From a checkpoint of a small mixture-of-experts model trained on Wikipedia: vocabulary 2048, 96 GELU neurons an expert.
Below are experts of layer 3 (counted from 0) of a mixture-of-experts language model. Rows are named router (the router's row for the expert), up (a neuron's input weights, with its number) and show model dimensions 0-191. Each number is 200 + 20 x the weight over its row's rms, rounded and kept within 0 to 999.
Before each expert's rows: "gets" lists some tokens that make up at least twice as much of what it gets as of all text; "comes after" lists some tokens at least twice as common just before its tokens as in all text. This comes from a sample of Wikipedia text that the model never trained on. Tokens count by the router's weight.

# expert 79
gets: " of", " to", " for", " over", " at", " from"
comes after: "s", "ed", " one", "ity", "ation", "ing"
router,200,196,205,191,173,218,200,206,215,172,208,189,171,215,191,252,195,185,209,189,197,196,175,206,206,185,188,228,202,196,190,188,205,197,225,177,176,202,195,183,163,213,205,209,209,196,205,219,199,182,229,167,197,199,196,206,176,207,223,189,165,222,191,230,253,208,220,221,226,189,191,207,255,190,200,207,198,191,231,184,204,176,179,208,199,200,209,227,206,229,204,181,224,196,197,182,216,186,207,187,260,203,189,187,186,216,200,181,208,193,221,193,178,176,234,205,181,222,184,187,188,226,225,171,228,200,185,199,186,197,234,187,177,171,239,213,243,167,183,225,188,205,207,201,159,188,215,221,220,198,184,195,186,182,210,239,180,236,173,174,170,188,143,187,237,163,182,206,188,210,222,203,202,189,183,211,212,187,192,216,207,182,240,215,222,192,193,198,221,188,216,234
up0,196,195,193,179,197,190,239,186,161,194,165,182,201,214,236,179,192,197,215,188,205,195,184,165,187,188,215,230,207,193,196,215,199,208,178,178,224,191,155,179,195,200,208,188,170,194,213,203,222,262,208,216,200,205,231,206,253,215,197,217,195,199,152,177,190,182,197,181,160,208,178,223,182,183,200,181,182,211,203,224,197,206,201,214,184,212,187,172,208,204,207,222,196,234,231,184,223,205,196,213,156,204,238,225,211,204,216,225,195,230,225,226,248,249,214,214,165,194,201,173,200,173,213,213,201,182,170,247,214,216,238,212,205,186,200,205,205,220,196,205,215,180,199,174,223,223,196,193,205,168,205,198,201,203,173,215,175,231,204,191,181,229,196,198,177,206,160,224,221,193,203,218,196,195,210,197,201,206,219,182,197,207,160,198,198,217,188,184,202,181,169,190

# expert 84
gets: " of", " for", " to", " at", " from", " near"
comes after: "s", " University", "ment", "ation", " Minister", "y"
router,200,200,229,185,173,209,226,224,225,190,204,197,192,193,205,229,202,197,192,166,201,192,187,177,218,210,184,197,214,193,190,158,180,156,217,181,181,201,191,197,157,190,201,245,195,202,224,188,170,173,202,164,191,199,218,247,200,181,223,204,166,203,214,239,216,219,218,199,211,170,176,212,249,175,202,206,188,201,220,179,186,186,200,187,195,195,215,173,228,248,204,184,228,191,200,189,208,185,201,210,219,185,197,216,193,228,202,226,210,188,231,169,194,181,177,184,211,196,167,202,192,206,209,176,208,201,197,209,214,197,235,214,187,183,239,198,205,177,210,247,178,204,203,199,200,199,181,210,236,221,194,186,182,174,230,236,183,225,179,182,185,197,178,181,255,208,204,210,203,208,240,236,191,188,194,169,196,219,217,191,227,179,230,196,205,167,191,197,191,192,242,202
up0,191,233,207,188,207,191,182,187,184,234,234,195,207,203,196,176,211,181,205,207,204,175,209,237,214,206,244,213,180,190,183,213,225,220,183,195,204,202,199,211,197,206,199,193,226,208,167,189,191,191,188,201,211,225,163,226,187,203,213,247,190,186,183,192,146,207,194,189,204,186,229,184,152,199,195,218,195,162,206,208,213,222,253,216,178,188,134,201,192,164,228,238,198,195,182,197,194,205,177,224,183,223,206,206,201,155,207,207,208,201,198,184,221,197,203,245,222,206,227,228,182,195,201,205,181,181,206,204,178,204,181,212,198,210,183,207,203,194,205,159,154,183,206,190,194,209,182,165,197,209,184,235,216,189,185,174,200,200,203,201,202,174,227,214,198,196,231,168,220,238,198,191,186,248,201,211,202,225,180,192,166,173,193,168,207,208,187,232,203,221,197,197

# expert 73
gets: " to", " for", " of", " from", " after", " at"
comes after: "ed", "s", "ated", "ted", "ing", " due"
router,198,199,195,188,193,201,213,193,209,179,159,168,193,203,180,255,174,175,179,191,210,179,207,194,216,210,192,211,190,199,169,181,185,193,202,200,180,210,194,195,177,195,181,227,217,238,200,230,204,171,233,203,200,214,214,217,183,203,231,184,161,214,213,213,213,229,239,209,229,197,187,204,239,201,201,232,181,198,211,187,190,158,218,189,224,183,238,203,223,231,215,188,248,193,199,198,206,179,191,195,247,205,182,202,202,230,162,189,214,165,221,185,199,192,218,193,198,195,202,168,192,220,213,195,201,200,176,203,223,217,198,199,188,175,206,222,204,175,202,215,191,230,216,199,190,207,173,183,194,224,185,171,195,188,232,234,193,238,222,221,171,205,147,161,229,174,190,216,187,191,209,212,190,191,181,190,198,222,186,196,187,168,234,196,195,191,244,199,215,188,248,205
up0,194,212,161,186,198,230,191,164,199,195,224,240,191,190,178,194,169,159,240,228,214,209,212,191,202,230,209,184,216,219,214,208,183,197,181,168,208,202,194,184,151,248,216,203,199,192,236,185,206,193,199,180,235,168,177,190,233,212,210,224,202,218,182,203,169,187,209,180,198,189,203,221,204,187,174,192,159,190,190,205,207,206,209,209,214,192,201,194,197,223,206,187,242,222,214,163,217,186,173,204,202,173,197,217,240,193,211,201,187,204,173,230,197,186,188,188,211,217,188,183,184,196,196,213,191,186,207,202,188,190,249,215,189,190,208,265,184,206,181,191,202,212,193,178,197,200,191,148,153,172,223,197,197,183,192,199,243,203,204,222,196,204,168,199,198,174,198,180,187,248,189,207,206,229,209,218,184,224,198,214,153,224,165,198,210,200,197,200,213,198,206,204